config = dict(
    n_layer=12,
    d_model=128,
    n_experts=80,
    experts_per_token=2,
    d_expert=128,
    d_shared_expert=0,
    activation='clamped_swiglu',
    moe_layers=[0, 2, 4, 6, 8, 10],
    router_score='softmax',
    normalize_top_k=False,
    routed_scale=6.32,
    balance_loss=0.0179,
    balance_bias=False,
    router_z_loss=0.001,
    init_std_router=0.0167,
    lr_router=0.000355,
    vocab_size=1031,
    norm='rmsnorm',
    norm_eps=1e-06,
    tie_embeddings=False,
    optimizer='adamw',
    lr=0.00672,
    beta1=0.9,
    beta2=0.98,
    grad_clip=1.0,
    batch_tokens=65536,
    seq_len=1024,
    train_tokens=509000000,
    steps=7767,
    dataset='wikipedia_en',
)
Below are experts of layer 8 (counted from 0) of a mixture-of-experts language model. Rows are named gate (a neuron's input weights, with its number), up (a neuron's input weights, with its number) and show model dimensions 64-127. Each number is 128 + 24 x the weight over its row's rms, rounded and kept within 0 to 255.
Before each expert's rows: a language model's description of what the expert responds to. This comes from a sample of Wikipedia text that the model never trained on.

# expert 23
It responds to: Table headers, line starts. Capital letters and pipes opening table headers, cells, list items and section titles, as in Title | W-riter(s), - D-istance, ==P-ersonal life==.
gate0 [149 148 122 146  80 136 130 129 146 110 129 160 137 154 135 109 110 119 128 126 174 117 136 123 141 118 104 139 157 177 154 148 168 114 137 138 113 128 122 123 116 117 111  99 128 118 130 101 174 101 152 130 132 148 122 143 146 132  74 113 149 110 123 125]
up0 [107 126 114 146 122 141  95 138 108 108 127 169 151 121  83 121 165 122 118 120 163 121 126  83 151 108 132 122 117 151 195 101 130  99 122 170 158 137 163 111  92 130  95 152 112 126 105 106 175 129 178 134 110 145 109 133 154 133 100 115 143  77 109 112]
gate1 [112 104 126 153 122 150 167 119 153 149 133 164 117 107  98 133 134 148 117 125 164 127 122 150 100 100 165  96 159 128 174 122 127 116 136 143 155  81 135 120 135 146 169 125 107 145 111 112 173 139 147 160 117 130 167 149 116 175 125 122 101 108  87 121]
up1 [110 174 115 136 114 120  83 108 129 115 144  81 144 121 130 159 135 122 131 159 141 111 138 127 143 103 104 104 131 128 107 151 127 148  89 115  86 101 132 121 153 134 104 163 158 153 120 108 112 130 116 125 153 149 139 159 136 142 156 139 133  83 152  85]

# expert 55
It responds to: Clause subjects, modals. Subject pronouns and relative words starting clauses, such as he, they, who, which, someone, plus modal endings like would, must.
gate0 [112 163 104 125 128  82 121 156  94 161 119 116 108  92  92  94 126 155 152 155 112 133 100 161 143 148 112 157 153 145 137 142 138 121  96 123 144 116 137 144 129 140 117  84 109 100  68 107 125 109 148  96 126 130 147 149 140  82 169 175 130 119 117 152]
up0 [130 127 156 149 141 128 143 175 145 119 158 147  98  75 144 154 140 168 153 128 130 140 136 181 146 123 122 118 127 134 141 122 109 132 105 159 121 107 137 142 121 141 105  83 155 105 174 118 123 127 154 104 110  99 153 203 110  94 116 112  68 136 128 127]
gate1 [151 171  86 113 143 144 112  65 147 117 122 144  94  82 156 114 124 117 133 133 167  98 115 177  68 141 124 130  93 117  74 165 151 138  95 138 121 143  97 115 138  92 143 159  97 155 180 107 154  88 129 126 103 112 136 146 114 110 124 151 110 159 144 144]
up1 [139 133 110  95 148 122 127  62 139 133 150 147  72 149 142 110 118 161 169 134 147 119 114 158 110 124  75 147 124 121 140 115 151 121 119 163 107 136 105 128 126  99 113 162 108 149 130 124 117 115 124 116  97 145  97 120 121  68 143 134 133 135 130 117]

# expert 16
It responds to: Table pipes, byte fragments. Row-starting pipes in census tables, raw UTF-8 byte pieces of Korean or other scripts, and odd mid-word pieces like Y-ork, H-a-iti.
gate0 [121 167 110 113 152 119 109  98 143 118 116 119 166 128 130 139 123 169  99 155 136 123 138 108 145 185 106 121 168 115 127 166  86 121  81  67 160 116 111  77  85 111 114 133 177 112 150 115 112 130 128 156 152 126 144 106 129 117  97 119  88 113 119  88]
up0 [145 144 143 131 159 107 132 128 150 138 129 147 175 147 142 133 123 162 103 159  84 121 137 141 124 155 124  94 138 134  97 107 135 138 140  84 189  87 131  93  99 108 110 117 204  91 150 169 110 137 171 114 123  79 101 111 111 110 103 139 112 104  95 108]
gate1 [121 123 108 144 110 135 127 162 124 138  91 109 209 155 112  99 154 129 147 141 131  93  89 121 125 136 161 114 136 146 152 143 130 106 132 135 126 151 106 133 139 149 117 117 111 150 126 164 101 114 123 113 116 120 150 101 110 120  94 131 148 111 158 104]
up1 [108  90 107 117  99 136 166 165 109 140 112 120 190 129 112 108 137 138 123 140 130 129 156 136  93 125 163  92 149 133 139 177 132 137  52 153 134 129 153 123 111 136 168 167 153 106 113 124 127 119 148  97 117 173 121 113  83  96 130  46 123 123 139  86]

# expert 9
It responds to: Word-initial syllables. First syllable of ordinary words after articles or auxiliaries, especially re-, di-, pro-, de-, such as di-rected, re-leased, li-fe.
gate0 [126 129 135 150 145  90 167 104 159 122 113 103 106 122 119 122 150 104 107 134 157 120 156 115 108 114 123 117 125 173 150 118 144 127 146 137 135  86  83 141 148 145 154 137 115 134 131 128 141 146  88 160 130 123 132 191 142 153 110 130 117 137 123 137]
up0 [112 146 111 152 161 113 113  84 158 133 122 119 157 141 103 116 124 188 111 126 119 117 161 143 120 137 127 150 129 143 144 157 117 131 110 107 117  71 133 163 128 147 124 121 137 130 104 173  98 133 155 149 132 172 114 131 118 128 125 122 141 161 102 103]
gate1 [138 174  68 123 147 105 156  99 138 139 138 159 120 112 119 151 141  93 101 126 139 109 113 143 128 133 134  78 136  72 173 128 157  87  93 120 122 141 147 117 130 117 141 121 121 127 184 157 140 127 158 129 129 125 114 135 135 129 109 115 135  93  93  78]
up1 [130  77 183 124 166 101 113 123  87 145 147 125 114 118 119 131 117 130 113 141 151 126 136 159 161 155 161 155 124 179 137 132  95 127 187 124 123 130 132 141 157 135 135 123 158 136  90  89  67 119  85  99 150 105 110 125 131  91 102 152 127 176 123 144]

# expert 10
It responds to: Clause boundary punctuation. Commas, sentence-ending periods, paragraph breaks and opening quotes, plus conjunctions like but, when, that, before a new clause.
gate0 [ 82 121 110 102 100 141 144 144 150 122 112 117 124 151 160 143 127  94 125 116 167 131 128 102 134 107 155 136 114 131 106 130  92 163  92 141 113 151 138 125 117 134 126  79  85  93 152 145 108 125  99 141 105 112 130 128 134 105  50 108 115 117  93 116]
up0 [125  89 104 101  98 148 138 116 150 109 109 131 131 171 130 107 138 128 144 110 169 129 161 143 122 127 158 120  94 171 115 122 193 139  76 125  93 147 135  91 126 134 102 107 133  92 164 135  95 107 131 144 141 121 111 102 143  99  61 124 141  74  72 121]
gate1 [115 184 129 133 122 109 128  88 143 116 122  72 115  98 122 151 131 118 136 147 144 118 130 145  82 143 141 131  89 140 119 144  97 145  83 138 139  92 164  88 169  99 157 140 117 120 159 151 177 106 139 129 132 127 100 122 104 153  87 108 121 106 136  65]
up1 [138 117 177 139 149  53 154 143 192 148 137 150 111 127 107  80 133 152 143 129 114 141 142 128 103 119 143 164 128 144 132 134 119 118 132 113 103 125  71 141 137 121 135 162 164  90 114 130 154 106 148 134 119 100 132 133 131 141  89 117  95 131  96 123]

# expert 26
It responds to: Taxonomy and name pieces. Word-starting or suffix pieces in taxonomy lists (Suborder: En-sifera, Strig-id-ae), plus capitalized starts like In, Un and year prefixes like 193.
gate0 [125 122 106  94 120 142 145 144 142 113  79 139 112 137  75 109 128 105 112 163 125 115 146 124 144 152 125 114 142 141 107 215  81 156 121 142 139 132 203 135 141 114 148  92 151 115 140 165 143 132 162 162 134 131 118 138 161 112 126 112 126 113 117 129]
up0 [130 133  95 104 124  88 113 147 173  85 111 109 137 147  97 160  97 135 103 151 107 126 188  95 120 188 141  72 148 123 147 176  88 127  83 117 135 129 168  96 121 111 129 110  88 142 134 137  91 149 166 156 141 141 159 136 144 112 136 119 131 143 128 115]
gate1 [121  67 144 125  75 158 118  97 138 115 152 154 139 100 122 113 117 169 122 123 136 110 167 147 128 118 141 152 100 145 114 112 180 103 151 131 145 137 121 122  90  91 153 145 115 168 188 127 123 154 158 167 190 114 121 119  96 147 137 129  90 131 117 119]
up1 [151 107 169 152 129  88 113 135 107 132 139 109 124 119 177 142 132 136 143 125 151 134 154  83 137  98  87  84 136 136 146  85 117 139 139 140 128 108 104  99 114 122 151 167 101 102 146 110 120 147 110 148 139 123  68 123 130 182  91 122 143 135  98 125]

# expert 47
It responds to: Abbreviation letters, foreign bytes. Capitals inside acronyms such as PST, CET, NHL, WCBS, plus Cyrillic and diacritic byte pieces like ř in non-English names.
gate0 [125 135 105 129 124 152 123 150 138 143  98 105 138 117 163 142 142 107 128 180 114 128 120 125 117 155 112 144 125 117  49 118 138 148 128 123 108 120  99 124 141 143 143 106 104 107 157 124 190 111 187 165  76 101 165 138 124  98 121 148  95 154 122 169]
up0 [120 102 132 148 140 100 118 103  95  85 103  88 124 135 154 118 139  95 148 120 152 123 130 110 104 116 122 152 146 138 144 134 142 109 136  96  87 162 116 115 113 108 148 107 151 166  98 141 163 104 160 144  76 129 138 140 126 144 155 138  83 137 123 112]
gate1 [149  78 111 124  97 127 117 163 163 155  91 140 114 127 115 127 124 162  73 128  78 124 149  95 132 109 186 124 131 115 128 108 119 116 126 130 101 125 143  88 104 160 104 165 120 123 155 117 119 112 122 124  92 117 134  90 130 154 117 185 110 145 122 151]
up1 [ 93 138 163 104 137  98 113 114 124 139 144 115 126 112 125 107 132 124 143 134 133 112 162 154  92 131 142 119 118 153 133 148 148 127 151 170 123 103 114 152 132 117 158 107 124 131 150 122 113 101 123 155 160 122 128 126 108 103 134 157 161 108 173 118]

# expert 42
It responds to: Paragraph and section breaks. Double line breaks, sentence-ending periods, and == section heading markers where a new article, paragraph, or sentence begins, plus lowercase st.
gate0 [ 85 149 130 112 133 138 169 110 145 128 152 152 139 107 110 140  80 125 118 135  81 112 151  87 148 122 121 139  94 180 139 112 100 167 152 125 168 115 133 131 122 103  75 121 125 156 163 110 133 115 117 127  91 166 156 172 122 159 124 121  92 141 118 128]
up0 [165 125 142 157 158 102 151 154 110 125 111 156 121 140 136 124 127 125 125 134 115 122  76 110 112 142 130 151 157 142 137 105 172  81 144 150 114 113 121 125  85 122 117 138 115 116 161 115 117 151  75 178 139  91 141 120 154 105 114 142  99 135 130 162]
gate1 [108 138 127 116  86 109 166 117 128 125 101  93 139 140 120 131 133 112  96 122 133 133 134 157 115 125 137  78 156 164 121 154 134  95 119 136 153  89 184 110 114 131 110 106 150 152 189 125 101 144 122 162 113 125 111 149 135  88 108 148 110 157 118 137]
up1 [137 154 123 120  97 121 158 114 140 126  99 117 158 171 136 115 124  83 123 123  89 125 141 154 157  98 113  91 115 118 120 134 123  71 112 123 130 131 145 130 102 145 125 120 151 163 121 117 114 104 135 182 118 138 116 151 119  88 123 148 131 137 133 121]

# expert 7
It responds to: Name-middle syllables. Inner syllables of proper names, above all or in Colorado, plus ar, er, al and UTF-8 accent bytes in Spanish names (Robert, Arias, Domínguez).
gate0 [180 160 139 205 101  92  97 175 171 128 131  97 163 100 123 120 153 116 155 112 108 117 170 159 127  97 103 121 108  94 111 149 127 100 165 153 124  75 116  87 116 141 100 119 110 140 112 126 167 161 195 113 112 149 149 163 126 126 158 153 103 113 140 105]
up0 [109 145  95  78 116 134 134 140 120 156 162 118  59 108 116 161 111 109 138 139 119 134  83 154 118 109 151 152 133 107  80 111 159  80 145 125 150 132 110 140 108 130 139 113 124 116  93 123 109 131  76 131 122 127 126 112 124 128  89 110  99 124 111 121]
gate1 [134 157 119 163 132 118 153 111 143 108 121 138 206 157 124 113 127 110  96 149  92 130 144 124 121 142 112  98 161 103 144 138 114 129 124  95 129 131 117 136 154 133 166 160 108 120 122 109 142 133  84 141 139 101  91 165  83 111 101 181 130 119 143 126]
up1 [104 157 128 137 142 143 127 126  76  98 162 110 142 155 163 134 143 126 161 140 118 118 111 117 144 152  75  89 138 133 112  57 171 167 149 118 115 137 159 102 101  82 141 145 166 133 103 176 101 108 103 155 136 102  84 162 134  84 149 100 159 152 150 118]

# expert 37
It responds to: Word-final before function words. Final pieces of nouns and endings in sports biographies, just before in, of, and or a space (head coach, bench, two-year contract).
gate0 [104 173 170 159 126 121 149 119 101 121  92 159 118 135  96 144 119 130 164 130 135 108 164 151 133 174 121 117 128  93 134 145 137 112 172 150 118 167 141 123  82 148 106 145 165 150 118 115 117 123 142 125 118 116 142  85 118 135 158 102 120  84 134  89]
up0 [156  29 112  88 136 167 108 128 131 122 145 120 101 136 136 119 154  90 125 135 147 129  82 117 142 117 168 118 140 132 126 143 151 127 104  85  88 129 148 122 178 172 126 124 130 106 136 120 124 150 146 122  97 152 105 156 144 141 136 119 111 113 103 140]
gate1 [ 95 141 133 120 112 128 127 154 130 144 137 122 139 105 117 141 105 121 111 130 131 122 140  94 128 153 116  99 130 153  94 103 112 114 112 154 141 119 128 122  68 118 118  91 107 129 132 119 133 126 149 141  91 111 124 133 139 109 128 124 141 146 129  94]
up1 [138 165  88 153 144 155 119 112 144 142 137 114 109 154 103 119 151 138 153 132 103 123  99 104  92 136 141 175 124 156 100 139 185 105 114 109 136 163 158 105 163 158 128 169 154 111 155 102 177 118 114 144 125 138 153 135 145 129 137 159 126  72 124 197]

# expert 60
It responds to: List delimiters, word endings. Hyphens, semicolons, and commas separating list items such as music genres or chemical names, and final vowel-ending pieces of foreign names like -i, -o, -ia.
gate0 [145 125 145 132 121 135 121 135 134 121 152 165 137 115  85 112  86 127 119 148 112 116 162 150 146 138 160 138 122 169 128 133 158 113 155 138 152 121 153  90 137 155 104 118 109 122 166  77 147 111 163 108  98 169 164 175 119 148 124 111  79 121 111 101]
up0 [123 150 142  92 131 153 108 123 131  86 131 126 123 111  75 129 151 121 122 125 111 116 168 129 109 109 165  89 106 115 147 131 162 118 180 104 125  71 131 129 123 111 121 119 108 140 129  73 159 139 157 153  80 132 159 175 139 140 137 135  99 131 108  99]
gate1 [108 111 138 151 184  97 135 107  91 141 107 115 153 122  86 130 139 211  88 149 134 123 134 122  67  96 126 116 178 165 130 142 146 112 126 151 131 143 150  92 116 165 156 101 115  99 121 102 114 107 146 107 115 151 117 101 150 114 130 105 124 127 118 115]
up1 [126 162 108 146 137 129 111 116 185 122 135 192 173 130  96 123 125 134 102 127 133 142 127 124  98 117 109 110 153 153 146 136 165 126  83 120 168 129  89 166  83 148 130 138 107 100 127  90 175  87 127 142 151 140 102 114 114 143 103 103 146 115 123 145]

# expert 8
It responds to: Section heading markup. Wiki heading markers like == and === closing section titles, plus table pipes, periods and semicolons ending lines before headings.
gate0 [104 150 137  84 119 111 157 132 164 141 108 139  76  97 122 116 146 155 137 160 153 131 126 106 112 126 189  65 112 148  96 156 137 139 118 116 132 134 186 116 119 146 149 122 104 156 129 123 161  98 141 122 143 130 159 129 121 186 100 162 159 107 149 142]
up0 [129 139 102 111  70 123 125 167 156 134 130 133 109 122 144 119 152 136 141 146 112 129 121 126 147 114 134  96 128 191  67 122 130 160 108 132 135 120  97 108 129 140 104  99 184 190 144 136 151  60 134  78 161 166 137 150 115 177 124 178 105 119 129 135]
gate1 [ 99 117 119 102 111 131 121 109 129 116 118 143 158 121 155 115 118 144 172 152 123 129 180 127 136 158  94 111 127 123 126 155  98 154 118 109 149 128 183 148  78 160 126  86 188 140 139 132 140  91 147 168 145 125 134 117 112 103 120 150 113 108 145 177]
up1 [138 133  86  94 170 156 140  91 127 108 149 141 136 133 151 119 143 160 128 114 133 136 148  98 164 137 139 184 159 157 137 117 143  93  89 162 133 144 187 131  69  95 152 149 102 139 111 165 136 116 117 116 130 108 148 138 150 140  99 139 116 126 126 157]

# expert 50
It responds to: Si pieces and initials. The piece si inside Asian, similar, possibly, plus capital-letter initials with a space, such as A, S, C, in sports text.
gate0 [151 133 159  88 122  88 151  95 115 160 172 112  98 117 145 127 117  97 125 131 161 112 155 106 151 121 154 117 152 140 110 125 205 128 134 126 136 134 115 109 149 168 149 125 121 141 120 125 151 126 118 158 125 140 117 110 101 148 168 106 119 127 138 126]
up0 [131 163 166 140 119 149 139  72 143 117 154 139 132 138 122 112 132  66 144 122 123 126 159 134 112 142 120 121 142 121 128 120  93 151 113 124 138 122 129  83 154 115  85 164 146 158 153 100 145 148 152 140 130 100 129 164 149 101 127 157 129 167  76 136]
gate1 [127 133 156 169  96 129 119 139 145 148 110 119 164 118 134 117 128 173 119 134 116 116 126 106  98 106 158 150 154 109 155 119 176  86 125 139 116 142 179 121  96 144 157 101 124 174 149 147 132 140 160 148 127 103 100 150 151 121 108 114 168 158 120 150]
up1 [132 176 141 159  98 129 136 140 146 139 134 133 142 106 144 137 157 156 128 141 148 116 145 104 145 144 105 144 109 122  87 107 107 108 158 110 124 140 168 141  97 145 124  79 134 135 139 142 113 153 155 145 144  63  84 134 139 165  87 138 129 143 108 167]

# expert 25
It responds to: Determiners before nouns. Articles and possessive or quantity determiners right before a noun phrase, such as a, the, his, their, two, new.
gate0 [106  82 173 155 100 160 121 132 125 116 120 131 122 157  72 137 140 129 111 140 137 108 133 145 191 117 144 130 140 119 115 130 101 101 167 109  96 165  87 127 156 154 117 103 172 139 125 147 116  91 130 100 116 128  91 133 122 127  96 133 121 130 132 150]
up0 [131 134 157 137 170 151 115 111 130 133 121  97 124 125 166  85 122 106 143 142 114 129 138 114 144 164 137 106 152 120 133 128 162  92 128 156 183 117 147 140 115 139 111 116 105 129 133  95 117 158 105 119 142 147 130 126 164  67 103 194  31 137  93 136]
gate1 [ 76 152 120 144 117 103 132 117 142 163 115 110 151  91 135 100 136 131 140 131 124 120 138 115  74 118 154 110 148 152 107 136 116 149 101 123 139 170 148 115 166 150 167 114 161 185 151 113 118 121 141 121 138 109 146 128 120 184 106 136  88 103 115 109]
up1 [120 162 108 155 124 100 129 175 132 137 125 155 112 100 113 134 143 102 117 115 109 124 105 130 112 135 119 106 100 178 110 117 124 167 102 158 139 151 157 103 147 110 134  70 153 158 117 148 185 117 112 139 172 109 136 131  84 165 132 120 114 108 130 149]

# expert 36
It responds to: Capitalized word starts. Capital letter opening a name or word, such as R in Release in film infoboxes, B in Bowie, D in Democratic, Sh, Qu, K.
gate0 [111 137 166 112 168 169 148 105 100 122  88 143 155 150 117 144 109 122 123 132 163 147 118 170 179 137 118 161 137 143 133 130 162 122 148 156 122 110 103 126 128 135 199 142 109 129 130 107 123 127 126 162 155 124 141 136 114 128  82 163 102 144 145 175]
up0 [122 125 137 130 143 121  95 124 133 104 115 102 164 121  83 144 101  81 107 109 152 130 127  96  81 111 141 121 101 158 120 156 142 128 131 113 104 167 140 109 136 111 127 140 147 119 162 117 151  73 130 108 119 116 124 171 125  91 144 134 143 150 112 101]
gate1 [120 143 124 129 112 138 131  98  81 140  90 107  98  71 117 131 148 121 108 128 122 111 133 111 128 114 126  88 145  98 109 133 164 132 162 152 108  99 121  99  84 122 130 110 138 116 152 124 118 129 136 127 142 118 105 165 139 137  73 111 139  77 131  70]
up1 [103 139 164 133  96  99 127 101  84 124 130 116 130 122  99 122  83 115 119 108 144 136  92 155 117 142 132  90 158 127 141 145 132 139 151 137 135  72  92 122 125 104 185 131  78 126 169 109 127 146 144 117 119 133 157 153 140 126  52 122 133  90 120 127]

# expert 38
It responds to: Word-internal second syllables. A word's second syllable after a first piece, e.g. con-si-sted, re-f-used, de-stroyed, plus pieces in ordinary prose following was, and, to.
gate0 [163 137 140 128 118 144 127 107 122 141 141 116 136  50  99 155 109 103 112 142 165 128  99 162 130 118 107 138 145 145 110 143 164 132 156 105 118 127 138 107 169 144 124 120 112 108 141 108 119 130 160 149  90 126 116 147  95 110 135 155 132 171 119 160]
up0 [ 91 107 128  76 108 144 124 109 114 135 152  85 108 147 165 101 139 143 171 141 103 128 106  97 118 142 137 141 159 133 172  96 139 124 100 145 134 136 135 129 100 180 164 124 157 141 129  93 136 137 107 151  91 111 131 108 145 145 174 110 154  98 160 136]
gate1 [161 155 137 105 112 126 128 155 152 133 128 159 167 111 100 156 142 157 134 139  92 142 110 150 124 100 133 118 100 153  81 130 172 106 120 122 169  73 110 112 134 148  84  91  89 134 104 118 105 123 179 120 166 128 116 124 122 143  56 124 125 102 116 133]
up1 [ 72 108 128 108 128 131 114 153 120 152  80 145 127  88  86 121 148 172 150 137 161 127 141 121 106 116  85 111 125 152  85 167 108 132 127 143 120 123 167 106 127 139 154 147  94 181 140 131 116 136 101  95 148 122 160  95 106  87 141 118 148  91 158 124]

# expert 20
It responds to: Adjective and nationality endings. Word-final suffixes with a trailing space, like -ian, -al, -ish, -er, finishing nationality adjectives such as Australian, Russian, Greek, American.
gate0 [140 152 117 110 118 120 157 124 170 120 115  66 101 151 137 187 104  96 112 120 128 127 126 179 146 119 126 110 134 126  75 136 132 111  97 139 136 110  94  70 152 110 116 120  97 118 120 122 126 140 124 122 148 150 115 163 110 143 102 123 126  75 140 147]
up0 [106 182 150  99 144 103 171 115 133  85 107 134 131 115 150 156 147  99  92 113 159 131 115 149 172 139  94 110 131 137 168 151 130 129 160 167 163  72  98 153 150 112 175 122 107 133 134  86  87 152 112 115 130 100 112 158 124 118 116  74 106 103 109 131]
gate1 [123 119 131 134  93 147 127 137 112 124 146 105 151 125 152 150 146 150 117 138 164 113 122 106 108 117 141 129 122 112 101 153 115 103 129  63 116 132 102  89 154 122 155 122 110 129 149 120 119 142 142  95  59  94 116 126 127  85 101 136 128  92 138  82]
up1 [136 128  90 126  83 131 126 114  63 126 117 122 158 163 138 121 149 129 107 115 134 135 121  98 126 137 182 118 141 103 132 146 131 112 137  88 113 132 147 162 142 116 164 101 123 100 143 147 141 141 100 150  67 127 109 144 151 100  97 162  92 105 122 125]

# expert 61
It responds to: Latinate root syllables. Root syllables after prefixes in Latinate words, such as pos in supposed, fer in reference, clud, duc, vid, sec, fin.
gate0 [137  95 101 157 110 142 143 121 130  94  76 159 117 154 104 122 130 132 135 136 121 124 143 124 123 123 210 125 159  97 120 148 117 102 110 182 130 114 125 137 126 106 135 110 139 167 160  84 140 112 185 137 103 113 136 115 128 130  68 164 128 140 120 149]
up0 [ 96 106 123 132 125 173 109  97 126 172  84 131 131 131 136 111 118  99 105 124 147 126 110  95 129 127 165 145 103  94 127 127  97 110 136 116 140 115  87  94 114 139 151 149 139 136 159  58 119 102 184 139 131 127 131 121 117 112  91 183 165 141 113 138]
gate1 [153 157 124 140 113 171 171  94 102 125  98 179 151 145 149 100 121 156 129 150 123 130 107  99 153 151 163 132 182 125  64 126 127 131 154 134 135 151 123 139 114 113 137  85 131 105 115 133 108 139 124 172 154 140  86 119 144 116 121 169 110  99  94 113]
up1 [130 127 114 138 121 147 147 122 113 115 110 147 144 102 150 102 120 129 143 145  78 117 128 138 129 151 140 141 119 143 116 141 132 116 162 162 158 101 148 148 141 153 117  92 128 120  86 100 144 106 119 146 133 104  68 100 123 139 169 188 116 122 139 130]

# expert 46
It responds to: Capitals in codes. Uppercase letters and symbols inside acronyms, identifiers and database names, like B-R-ENDA, I-D-s, ISBN, with underscores and braces.
gate0 [202 110 139 138  96 152 110 137 107 124 137 147 137  98 160 138 129 125 108 150 178 105 162  95 130 146 180  99 134 154 136 157 137 144 140 127 138 117 153 146 103 166 138 103 155 104 147 116 135  98 117 168 113  92 113 144 112 156 131 134 144 147 113 121]
up0 [166 110 170 119  93 186 151 128 112 143 146 147 133 118 141 119 144 131 109 154  89 121 125 119 108 155 112 151 114  87 129  96 158 166 101 113  74 122 127 132 119 141 159  96 155  94 169 127 139 129 118 146 134  92 131 116 141 109 118 140 124 176  95 141]
gate1 [ 99 100 102 151 106 160 122 104 146 147 105 150 112 141 145 131 190 152 140 159 146 123 110 126 151 131 103 128 148 151 115 122 141  81  88 166 113 103 110 157  87 130 136 101 109 106 100 144 164  75 130 142 122 124 116  99 143 121  94 144 110 166 102 129]
up1 [137 130 143 111 137 141 160 170 199 118 121 123 137 146 118 103 164 137 128 178 144 128 142 152 151 125  97 128 123 131  72  95 164  89 127 164 106 111 123 105 100 152 145 116 159  97 162 116 155 104 149 104 143 144  89  97 138  88  81  95 136 109 121 153]

# expert 14
It responds to: Consonant pieces inside words. Single consonants and short pieces such as h, c, ri, Ph inside names and words, e.g. Band-c-amp, mar-ri-age, Ar-c-tic.
gate0 [140 160  96 166 173 115  92 125 122  75 119 128 139 109 145 119 145 109 151 130  98 120 146 110 123 107 120 128 138  78  99 134 158 134  80 132 121 111 182 115 117 162 140 118 119 139 110  86 106  90 165 142 110 161 168 163 132 145 166 144 128 135 134 148]
up0 [160 127 141 139 183 135 129 168 139 173 127 158 152 148 122 127 114 139 135 120 118 128  90  92 131 109 101 148 146 138 134 137  99 130  81 160 159 145 108 118 122 104 123 113  90 177 167 147  90 125 145 117  98 117  87 133 114 154 145 136 113 105 145 135]
gate1 [112 138 103 125 145 135 128 161 137  99 104 118 123 132 132 117 113 147 140 133 105 106 133 155 138 162 191 131 177 125  90 176  91 143 134 156 152 105 143 143 114 140 119 175 133 133 158 128 143 131 148 171 136 115 140 137 144 110 108 106  75  99  85 100]
up1 [126 142 115 124 100 106 140 119 159 149 118 157 110 157 137 103 162 144 130 149 124 129 158  95  95 178 175 136 110 127 139 145 171 107 109  97 121 172 122 112  95 120 102  86 105 114  90 139  94 150 127 148 126 123 118 119 139  94 119 105  74  94 125 155]